config.yaml
n_layer: 14
d_model: 256
n_experts: 64
experts_per_token: 2
d_expert: 144
d_shared_expert: 192
activation: "swiglu"
moe_layers: [2, 3, 4, 5, 6, 7, 8, 9, 10, 11, 12, 13]
router_score: "softmax"
normalize_top_k: true
routed_scale: 1.0
balance_loss: 0.000367
balance_bias: true
router_z_loss: 0.001
init_std_router: 0.0308
lr_router: 0.000983
n_head: 2
n_kv_head: 1
head_dim: 128
vocab_size: 8192
norm: "rmsnorm"
norm_place: "pre"
norm_eps: 1e-05
positions: "rope"
rope_base: 10000.0
rope_fraction: 1.0
qk_norm: false
attn_scale: 0.0884
tie_embeddings: false
parallel_block: false
init: "normal"
init_std_qkv: 0.0377
init_std_o: 0.0
init_std_up: 0.0377
init_std_down: 0.0
optimizer: "adamw"
lr: 0.0014
beta1: 0.9
beta2: 0.95
weight_decay: 0.18
lr_head: 0.00805
grad_clip: 1.0
warmup_steps: 366
schedule: "wsd"
decay_fraction: 0.608
decay_shape: "exp"
final_lr_fraction: 0.05
batch_tokens: [65536, 131072]
seq_len: 512
doc_mask: true
train_tokens: 447900000
steps: 4635
dataset: "wikipedia_en"
Below are experts of layer 2 (counted from 0) of a mixture-of-experts language model. Rows are named gate (a neuron's input weights, with its number), up (a neuron's input weights, with its number), down (a neuron's output weights, with its number) and show model dimensions 0-255. Each number is 500 + 25 x the weight over its row's rms, rounded and kept within 0 to 999. Numbers have three digits each.
Before each expert's rows: "gets" lists some tokens that make up at least twice as much of what it gets as of all text. This comes from a sample of Wikipedia text that the model never trained on. Tokens count by the router's weight.

# expert 53
gets: "9", "8", ")", " such", " work", "ur"
gate0:507485518510466509439492508506494481468540470512446516501488494511501491486529531483498502501490447540496509500522528457470523469471496510560509477513509484574537528469469535504503504505495515522511497486509550541481472473475491463494481522523467527470483514496473478498584496507474499501520474514500482517516519511513513498502505495486448505510477501507492534467495521495494483470542538460486442485447513472486475487499527469466527491500473508491488455530493507537560516482488497474516476483471518479487508534488475544515546503478501536526489521535444544455480511492533490490488511507488499507506471481492533536473501465459485502516518522506494508458485498464507500507514521546506517506495485524476489469434556542510507487466476479477486490491476488535497505503461486
up0:503510511503491549480482496508529522464516511493476513475485527458496468527514485536492488478442529500488467510504532502496506507481546512516512507515522467511495483488533501495497496519502467528547545505508541480472533475511526459507530533492492533544492582517481483446482518508474477513520498472550453476467505530490508482501525466477547509476537491533455482511513531472523526470483500482496501464528478497481517501466494477501490487471512507504496531527554548504541525479493505546479465475518512479482526519473509474513491490503482551508501507476499505503522490503509526523478495521482560565519489506476514431513484490523524509447467491500459501496519511475498516516501547494477503529450489458556490502521492481526488475470513480477469480467507447492483507522486493
down0:472543526482483536519517517537481501510492507514485533533478497520473466499467525540480511457497518484461522550523518496482499492497464467532496514436511480470508505507512509508505482479533505486529524503480504478511510482520530493489486490483486473480456493562479506535464557461491506503468514495499474497491491503512500494493519529479523495514466538522461464542471510491515513522480515496456499500532518484499527504531491525472487501446459500466467486510522484458496519523504492521471521486498514481513471517477536473477486447507510506583471482508482503499504479492489513478527505476488563515531496516474504449486519541550505474509481500526467487497474483530519500501509531521504481551465487531535486480499510469440423533503499460470484458503489543527525468495473492

# expert 23
gets: "2", "0", "\"", "6", "3", "5"
gate0:557529514513505475429521507537512528480483521514470536510527504493520494498515477549490513472498520496509495505499539506503489505465477485515480468505479474473486494530519522472478508502493515550483499522524503498506508539452490443558512507541518499534504510455501486481533534496505465520508492484499472510498479528471501484471497516466505537493570524501519480483488508460484482491517498498523530527524538501534541459519500485509543515465488500483522458495490448498536513517526516481493511497470479492518505503505494486477479490464456503532470553470516514483503501481518518497451496571442467495425483507495471515491492485508532468484506501549543503488492478473523483545478513504551506535544517519468522522474495529513481502541515482520484493435507496504512495486492532
up0:530452504496525475435504493514473519489545522462505497460513465520526510475486450497511469445498501496528508468466472529468521523475496501522530467485492469537481475503500518476488479530515530538484443574516514490488489558455510462503504479452456497499519519513501504475496499523513506470506484497486492513490468516492522472491501514484477508492502553503544513481475552472523518506477481485523510512518488539500497530505482457515507478515489482473513506505443505551510480483515495484510479508466531508487479532497474540501495465491519550477506490460505537477525552498480477505491477541464467507493512478541487434471490546501490508528518528546509516483509522501463490508496490496504509484474510511551489480515504536566525553488487504489506493478479487494459475487496474
down0:503472495446486480479502542528450563500512494527490505510472525463460514472486468559525512497516500489478458531514470485509536522500516520480488493491480447467497495498524494501454452513514471482529494499485530474509493571535509485487486526481524502484501487511493491519431511508462513512491493513488494515473448476515493440527415526517512521521530531496493507472513520417475509509502510485427504523473456506522472473483495505485496520500545492494511482493503503487531496495513510501487503504509520499488515497549510489505497495442468498449478516510512506522506486473479464524473509487538536523508491523480498517506484501531444480514474526503457487497476461508482543463483505492507469497477492531521483464528484518514495512464519477508483450525509490500482493482544515

# expert 17
gets: "0", "9", "tro", " early", " war", " trend"
gate0:514499524456453512489483471476495486502536480531512481515512491511458468498477479530486480498532472523526525470501550493499524467472474514546456471538504468547519500502488502511486535485480545518461528472539467511469459513506527492511536503476476532491494470519468545500520512501467524492530508515518514458504518537494484481455476499488496509493531490497462510528467501464479523507528502471472528469453474498476529474500504480526476529478467460475513519512498466506476464528514519545463477483449474491477530493508497521488547526526498508510453520541542527476503535483516478531518514524462514460503492503516485519476492461471515479508512466466483524477463475504483482531524531525537515485542477542494491524501503485476483462498461471489470445492489466534492514473517466
up0:502463508458482441499480509490487524490520490470541454504489486512473471509485504528523472513530462449526516483461476522510529526482507502480470515552530505499544485486530454505475463476495538489533526513520499517474520474501485493499483496519520494454461482548484526507497480529486458489501496487476497506484465513500452538523530466494466506504528468533526547453461510504463517503507572497493517493491519500487471491485474491506500509483464478501513489520505518506495492512578506470498504499484505482519490478511521528508582499478508490475513512491537462520480523525545475477467515523490539528509537504477503491489524501498480483491487487467494492527453496549521499473532520498500501479465467524537482512475467449479469515459519495527515469468491474538435477496518510
down0:484493495496478498504502490481480562491523551473414513509476464505520484536505476481522489477453493540490511505530495452501534502517521460468514481499484503520518500467474475461486515497496521503537510533531494500473517492530488454521498530503491499462477477482507483481535478483492501493485527483534489511514472506479487468511467471505474542509534459453511504497481521473526535458489498464473437482548518519467497515549495500510527506505514514494520510488459519510486462494495534527466480466461483488469500506469462524488463497517493522519545503511518494503541512504471537504472497515494486538482502521538449452482511468474520499510517452459542507501488470448524485491507520526486486512541540533457512476479542505501518492496506503466505498470568462489515506464489507

# expert 52
gets: "1", "3", "6", "4", "7", "5"
gate4:508490513517530502512536498512445496485474527496524512489447479507495534501523448547558525510462509519470500490504480533561515504523503537507478513498546514463489472481506457475437529507477461506445436527486474490487464535470530506480493484500514559457546452497550495518511498491500483496494491503482518495528478538522518526537485500501473536479497497489489547460494553522509501502469501493511457438487491485538497458489528465505541460491499498501518499482484512504518531519472492527523501472500514533507500495485501485513501475561497528487493497527480496493460511523572449517468479491472463497498500507496521510447483477500473510531516512468481511519500499535485504464492520507487487452513507485513488506503508468518498487495499518475531484489488531487452480480506524
up4:502492479495499467493451503518504509508513532466524515496546504515455543457514500560515471495547500462542478485455542505490521488475499482483497471482468482481488520499487523567505506517483496492487518515536465481454496546486507515519498501477482499517496508547470497475513542486507515520521470485461523478527487504533518465469517488473503490482500529481519509445503517445512536473483498521494520510504513514490504520526517508535544516519502499469502493524508498510490485514525487485514518510531476482468451534483511522462486505500518536497491466470468496490510480560489530441470494532515488520447511550490476462517502473529491512466540536533475535488495528493457522500482496496489474475510507508562491524474516498504489468470514466498525475464497538491494438499580499
down4:537553513520497479564495511483501572479495520557484509503481499501539520487485488545478475453505488505465504533507462508472530516501472482443495490504478506499515497540482518514518510478506500484489492479472567486440502527493499469490496475497509496475470508534478473552498488498545476468527475513468484454561522470501493550489491520496476503494516517547518519477467518535536475478501517489517492493503494503509557475445499489472521490467527484507532484508471469501512509489541473513474499484473522514506563527433518486479491482519491496511505508503490506493495503501484513486507512490499496514507438488495448531493469521515514503490498477485464501539524511489485478477513543487522485532502503553529483523512490476488467495538512498502497496477549572539502486480520461

# expert 39
gets: "6", "7", "5", "4", "3", "8"
gate13:491511494494519499520513490491492516508522487461500505481530504496501456508515528543534507495492492513466459485496501533495493537490475517478504504514450527509539498516526496513567505522522479484501495521511497516456439490502557510480474525517514546477459432511491498517517490513465471521515524477512494499469494529501497522467499442520517500524509500513539532436479465465482496477475458539529570455507500526471473516491493524509525552498506507467461506517489502478539479490491522495480497455527489485472496491514498523528518508477472503435524498500502497501511484521548492503503489504498531522497562522509461514517500499465489514503495481518589477495531494544478490511511493521484482487467554499495439518506512503479546525484508493467539516470511487485527514482518449
up13:532533499507464518516454528483516492518479545552496515490430498524553483458480498515492495499453512474518524481536471452512512515500472489548491497516522522506475508493472501501487502504521541495555517532526494529528491518488502482546503483509475513485447539477473495487471488536456502507509496458493455491469493489537530507513479510482450497501501512482522504498507519534481522492527525484504503506554490483491501478541500492511497552521511478543502540483508492485538495490509475525508513464507499487505511495515503490529510520532496517556492531505487497464505496456460492507445523485488552495514472478494495475499474477506454498497511482462471464510488517468543488479474488514468458499549554528495455508517512540464480473510515525556502491560502447478506535484526495
down13:534546531469512508456507510494503506512525527530484503482540466491538461538521509498498504472493487529476463454452465502488504499479543470460544479478491466493507462478553502479494495535499572523462491548466522515490509526489483542501468473496443485477507454515533523521519484484503513473494522423498470489487468457447484502508524509501466492531475494493548500515517528481521506527478486530489506489489509484472505517508480495510532493525439493485504465497517523514488500521545487526475509496470466493490485472461486482513510519473469526483502491522506497457539519506471488533545469516499468498470511485515478484479517536439494501473467537453477501516541455487518503539502488489493487522478524460480495503489483485519493471519494515529510471493474506522482496547483512

# expert 58
gets: "2", "1", "3", "4", " one", " west"
gate4:516474501504512503480482502500507504496497518487495472510503528490523488477473479470487487485453505499517471495505496553514513480512480457573492511496432486501495440535519498507526496493478509515539517489513517464485478503481498526478504535483443523519548492469477497502465481514473507465486487500523509541544520513489490481502520496480502483504482525497468492499487530453480501443483472504475492508489539508540481520482499459525416473516533500533484476518508538511550501488496524478476447458473507520463503492538463502516491507512464511503475522531504541465494501511452471534481506456442498476542515531486498492493497505506496501525509482446473501493490505525558452518467474522515545486522532500468504478507505521503527495455487499453464485535509514500506475448547499
up4:482545544491491485531521493503493481505513508535474488509451473530506466464510506509490541507516474461513475491463474470475510540450467504481499490482550525488497529483496499493492484507515501515490493526482493514479507499484502504491478456536492449472462496499500516571498497503531487461496508507432509513508471499443512461532486503480438480500512486452519532484515455557482507516500536455525505471501507502467475495509487522493557531514475478519507477493495433472474502494551503493494543534489512522494538503511540508546494507460591482468506568506516488484543498518503471503528533488520519501538528513526476506491485500442479478491495509521523499516501480489545491485527498477513485500475540508480506465449499491498510512480519502527493515528495506491501498513500488
down4:491485487466515513498509537554495534507483519493535502479488488512507529504514509432504500520487450500448538501486519498486493485494526528504497502446540524466551496514463508497519530479497527503501517516505504526507569468459487511439537437517516471523532468487515553530502510463478461487505529460499485500482532483453512545467528499530511516488494507448509492520484528516531503501490485538567515459492498507528513497504467511531449534451495519501508459475505520507500520501504499490467529462501511518535472503499503480519470523491498477486479470484438530523537493527524482497519499477464535532503487518521495501504475549475475507509522483502535482501485517503512482475551498510495492499477474506488510501510489446507506541475517494494484464492482505502480490533501576

# expert 13
gets: " in", " was", " on", " for", " as", " at"
gate2:508517544480492502507486486527492511483496468504527507515489504462464493523478470534477514482506459470512469485466489467456452533529526493508481465508483468529501473512512490500531511467484507526465512492529477461476533514499477511488497461509520472533514468491471478510497511469467447465499522457468492517536533536454473487492509499488475493477521479471439498531488536480514511518468513522497533515460531499487525492528464530536504508495488462531536516541510502485496516530507542517444503523477514478487502526503487462508511525519535519496545524483531515536535484453479469520547514479469530486498544494520487512518520516488531461510532472492519525469485470489496469547492521538491481516518548527515489491520482455466478483490546477503530503509506506473441551472495530
up2:519495523448466531503496583499490487438510526510490555454546492488485507502509519528486500496499493471484519513474482518533486488505510485473478520483470439485485494509497463487479462495467490516559488500514534469480490515520526544527482519476509532527549488508503456462462394519497482501545486499472474489464534504523546533540517488503535514490492502498488473493520498489529485505492525527485523472494520521497493535471501507509450516534513514538485492519513508520537494493508528510499465499498539553524523495501497492508447490509505521475479507480523481512512504531531507488463486465498545537496514503505525509516475477513522485446497483475485568504552497499493495511526522496526478484476454511496451503500503498486542464465478482486494503502465514486508490527497504
down2:510528519505466534494507519499479477498481509483478505497495541490460527530511519487498507480566531505516531517499472510515541421503520494487476501538469478473523507492519469506463481482497489493503485462511533487526477491505515546531473539527465515480521487509502491504539531536517540528531530433502483505514528461499551538500478459509502550472494501499459503472505493464502486478528506478487502493513487548471482521507503524524465509568488490514456500498481477526489464463523509501479543503502543509467486515479486483501458523456497469492461505470494433497462514520506527472453466507493493544536482476493512481500531506484493470465490483492512530541460467506520515529471455491549500527496478485478515501490533516480522484536486494487484473461514524522542515524500501

# expert 43
gets: "s", "z", "r", "ist", "es", "ment"
gate4:484478527528499483525544496489529455549504500508535444481478496491470517485499490536509521459496509509505518520495525480515489480487476532514491481506537519487497460476481468506501512502487501482504504514513496485441505499492481478530535484525520483537505488536491525479494519470480476508490486486522498507524498538430489469514484470498493480493469495499448525515506491523517502518476477505470473495501477509507555496539520493506465516529454447474508545530481511496451492503526504522504509468498510501523498499492519460524525510483509488486414514498501538479484485480481547476496534550503509475485497494497473468527523568518516588485510513480500493482501536461490515510535486511505438538536488498517497476532519487545473533533508463495495449448474504520510541455479514
up4:485516491430497511549523492540489456491537501477508485498539506509532515530517483536491571486471477471505493494511488521491510501500470494524498520476455550513533555502523436481509570478490523481486516485541518522500492494529507495476489493480479490466477486477516486491497530493503467497502448520487551432509495511484515499517536519528495510488523507504539512526528511486505514545518479493488521518510485498512472538473544471522488502482508503479495495588534567505484498470474521513498478522523494529477523473461524480502519489505478509490551483515490475473510522517496477503463522498497480478488485509499490520520503492460482510524531522507511518489495525460506488466485534492460510526431492424500498483483495489475515458463478532498519523516548510512515507518500483
down4:465477507480515460499490500496480505496506523542511528480503503503485456492504483500540475526468532473525500501450492485483474521504519525461507547500547518512497471502506521495485467538525531469502520493484498504451516480507466470493481494536493503563472530450517508459546531537456499508500471472503476539476473486502465509529560513505449479489498512558479499525507519506473502549517519534427470508488485494517507517505508512487567518519482474525478526518461461508472514498491472533475499478507530499535518433499491493490562484496495499505519472503462511482500466483509538511511497548508502501491483464533486513542501511526504469498445471471471490495497487529501536472508512504490493486534460487506511466518545459512516530503502487546495487496478545492474509503533483

# expert 56
gets: "ing", "s", "e", "y", "t", "ion"
gate3:478465516502486514528495488506538479487532530509524487514501491445486477482489504520442506481478475505524484470467505455484487574477502490536495493523484507501494545527532499497518512483464518505469499481543497482465492462490506450479485493490532518527493481517477497543504492495483487424484538492473516485518491545474508496473533474495477519461511465482495487494476545508508514513454495478459515541501449460453531481532467512513494513480503462470512492527519508501497480519500532514447495516452544490525489526511478510527507490531472513462497503487545479501517531461518483517513513476464533502510481483518493443488515494477494476520528472453504526491520481470480458507513496496457512521475494502503488493512493586474530499484552501488535495525486473546455521520498517
up3:515456454462521508550484517431509509531476450476486479473495510504549496521463528472501481498502491479507524471500550537491519492512484504528504521494489506537504486524487518472500541503498501517443467480497490524492490502500530493470472529474479552472529500528507506461535461481520507458463492517466554453523507525511489519460476502479455508495498472497596487511468504507497539465521503482512506488513478485493525488511530485475552459513498506485502467485503491467505487496473487460499501503509535484463491464513489460489531495512492479494501444487474498482508542491511546532525498525491497494506502507521467526488528501518504454491490492466470520520501553479537540495482540494511492517473505536519505496541472552482521518486502520543508454503493490465515489522455521
down3:475472512491502526508504484483469474502519484486482509515544502486530474525464475536467477507531516474496522478524503547471513503450477521510462503548504484518514524518507486511481494495537512493534434467489502497469475422518528460450511539500508514530466445479512514484491484457508516492494514519462520535515536505511477487485540540518483473497504530536523504478504531511473502527500488528482505466524484493479532490502518493480523490523447520495516468463552533438512506484543504523512531465527544508523497494522468519523490504552510468489499488460427542478494487521511506504505489496466502483492520491514487534518513516486547480502518497492510485470482517511500473453537489470492486533487475487513516495489507478508527484508453531539516480482479551519531487490475437

# expert 49
gets: "-", "5", "4", "7", "8", "3"
gate0:486524503531501493528545510489486468539489496494494468443508512529490475479475475484496517460499522542484534497519515488436541509485501442472502487473473445508498511459532459494466494480529499552459532494449518518490492513482463536537525486510538472518521506520531493564503528489483511495518497537546544525485519463503491507462502555531465460520500539492485457512525469518468513513495475491497497486445468503486480520506482456503516509512506508502496480523480474539518481539513520500504507532457503480513473484448483490503438506486513483553497475516506509481515474474506497513500507504479509463516487477511499509523506451526441462527445505516472535489484475475494485489496524462509529503523478494468533515528513503527519496539492540506510487494476489494537507511483488
up0:496505521514542495487561474499503495476476495504504546526514487542501481452502512514514510490524506488530508526553517469454487514476528431492485492494480491505495472504509482491453521505493503532546555520493514503537507559480467513523515486520527446495518528466488525509452490504508492458482467498514460467487444534501520454471554573463501517487583501503476499515488546490488478502482502515498494520507496455507505488481514492515483535467516530502491448497456467502508511512511486500495527481489485487495509513518490464527540513508457477489544529520494476501509492518509477500478462505503513481521463501469517473481531485444520475537497526535526519513493477533497495524471524517536506498498469508437484482469493513463484474501506498522508462494534496478498504474513535
down0:481485491520509531495457448503519508501494524526514521522521515470531522517501497494501502476539495469504497513461495533496507504471516495507526521509497525514519534492516446496528481457503481481517493484471464491477500473534486489520499457500520516487523471435496471459454500471503466497559467483492495446493507469482554483456498461523552496514523506488484545465517500536491472507508461530473454486532507500457499499452510535476538559510495471520473470504526510494482521496491523465490463475491481495496506497511538493463480480494489499517516512479500529512524475523470490513522532438508521514483537499505538527498519510501487508510472506485444458464514439496506496490467527480479523514495449520550501507485491562499500540497466499481505486466486499497509504536490572

# expert 31
gets: "s", " New", "S", " dis", "T", "ly"
gate5:529489513482460462485472491487492499464475507518483487454482526464570500482482503492503485482477504479501492480495464504488529545500464513555514519507527499499509468516531433524483519493468518507506502486473540480522501476516503526528488530500540521548510499546532501450464476496495484442450544535542485505502483517469538519488496480513488478485557449501481518516499538494501548543521493529482504474508503500519473519497474496479473504528505465502505496480517510513482510474498464483478492514497516494508524500471554506484493467507526510515486516520513484494488470486527504471472471501468483485480481503525463494504496519475525516479485460465515510541497475500421498522537437551496517514431501482496481473498509528504547492504518509540534494507473520533480510441477486
up5:487496491488500447521480468462462499519488500525500505487460527468512513469440530506521488443444545437464491515482441558491479520504446526499537534478510466488485478526533443519485516520468479534522472496466493503495477507557521538485473509489504513482480502541516504462479479500433502489445534522523517512500514514514499506521490488502494481463555484486470532487520520490516508523453515495455484443536513506494518496501483478515463491552521470466503518528469550501499504539485485495503496500508493474496502502469525493482487524483518479489490473522509485545493487496503519514455455527457510511466475516499473513494490515499507510484493488480507518489500497529498510479497512526476507546461531499515453507534507515505555471482516464499494447514506495492509505491523512
down5:480488537459500482501467531463521480507477449528476498476500476499491529516501486493479514482494498517496527458522473433516485468483491503509492476510468480474474515517516463555497493483451520481466466467488491530511492490528498463491488543448506502460506497504529516479488500543466520488510507521498510520466479446520532490507532472491495457458517510490529490474497500529504504481479506512487500506475435535481508456551446496488503483515529523499493490493443521504523522490499486479462555504519495505498521502475519502522513512489507468492513468495489459517485460513495477536516450486542463469543480497433552489506449499519499538512523471502483512494519532564480527516489513515495500529472506480514508480455525527496528442494473514511442497505485476515496500492539515

# expert 36
gets: "in", " P", " S", "S", "t", " T"
gate2:504500482542505518509523508523488502478496560501518471501536542456508477526517487505486462507477488505550498517475539510483528503507522502510494460508457485483501484463527505511501541530487470490501531458485499534547517496485536530496483491500522496474512488474501551529500481491493486489470483574438488495455457506466491511459520481540477505468484534495505477511505497516490469474491463510530498480499472499515499537499477518493494531471494505480483454528505518482463521489517502470507531499546486518506532473513502484481519501530502479478499534515531501486521481506483480512488491450489465483505494532502506463539512439524497473469550492507508487463485487471482541478457578536519542507502515480494537498488509497497496515524458478474491468527527460476511491545415478
up2:538478473462518513518487498530515517498443529468515468508508450496533466500459443459488522515515494468483541514536511520436499499513547511504443485526499460516505535503521491510479491454458498482484479473499472483512518498527495495475488450461493481503510507485499502477499508488515493497508523497517477473467495520506448502468539509542501587497451497507506494502545507505477482496502475512456499467498480517485492557502535506554490481481494497486536533497450515519473488481506533507507468528472524473461499512529532491463431484510501500529521494488477503507534502486525498503480507511502438503548462513484505510488455484489505482511512455519494513523519500545498507484500483525503523487512468508481508496515503510490554503466494511516462478521505504465474490563456491
down2:505459484477486500519467511522500494553522565518544497495477492529497491488495498483530518508510530519504530482523480517489488497485514511509468486486492480475503472488512517467482495527458488546492499505512505465515492544537563544522516466500530563465530480496493560566508538503468493479484547460479500499490511489519493522502458520494484513510519496504498519479558467488501492482502507476532519512512492506482448486533579518523503483494476492456484453499492474482465510493513543504487534473509494522473473518494521516510515472503502525496503511538523504501529503467524473498493492472495501509471492489474543493477473456499494516491450512507502496476513519460498534483513519474532520513478499476490492472463529450483507492557533455514527504516551515480496560521506573

# expert 27
gets: " and", " to", " with", " which", " that", " a"
gate2:484518513538493540486497537495481513458436527486536518519495499521458501463464472473559510469499485462511479504470459500492502492462496484501470484492536530476512495498516515509486518463505508501470506490506456531481492556478514498468489482530514490509473490529527517538519513490561505528508516529485449507474457544523477488466485548506451534532477492492559529522516501501472464489485477512532486484521544470512521524510501537562478516507522512476522435470512518458507520480489505504488468521515487471485552505477508508508457501525524512546483528479512495490562473491508488484484521503485477518475507514467518500462465534457547497509494480494528481500462456505498497513508490522466528536510536510492507494538508489512523475488523528463501485477511498475515463506503538
up2:487524461514498507495465498506481485505507550465553511476522491501514442485500485540544464515480515438479499488525517478533486501515529458514543477514485512501516528502470468497520457503494516492468491506505459482487506500518499514499527505507541491523542500518490519468535530525503510513503520460497486511527508487493494483479492489487479528483548471475458477508529531514536500519483521519488563492529565504485497497542510491550534482494514505531517484555548522533516525482467507503490510506538460491488503554475433499445488496505489544518494508524498503496513528500473513493492510482538516470525484514528525444501509513537476522530457540464509573487524509479537464483485526480465483546492466511485520497498529486549514499485517466504499495492460520509500532499500478
down2:482500500508501553532519456460508512506507542442494502530554483521452496490468485468522485469466475480456526513541520503490492518476488488490449537469558493520499555539490444493514508509511481440509475538501522463459451510501508530476541463473491510505506501516507494488502510444559485479498506482526488500507513513491532505493523537502494527512534459490494480518543526534509483501530488494516493488529500508539486480520483513518507524507498516487531512528526501499481536458492528508499493502479514527476479471511501519542528500514558453485494515524494489515473461492473475531537501534510521513451565486484494511504491485493507505521509465480472513477484469505499478476493490473519439491506505531509519508456520547506480478458494519481495512482487530494543489450494459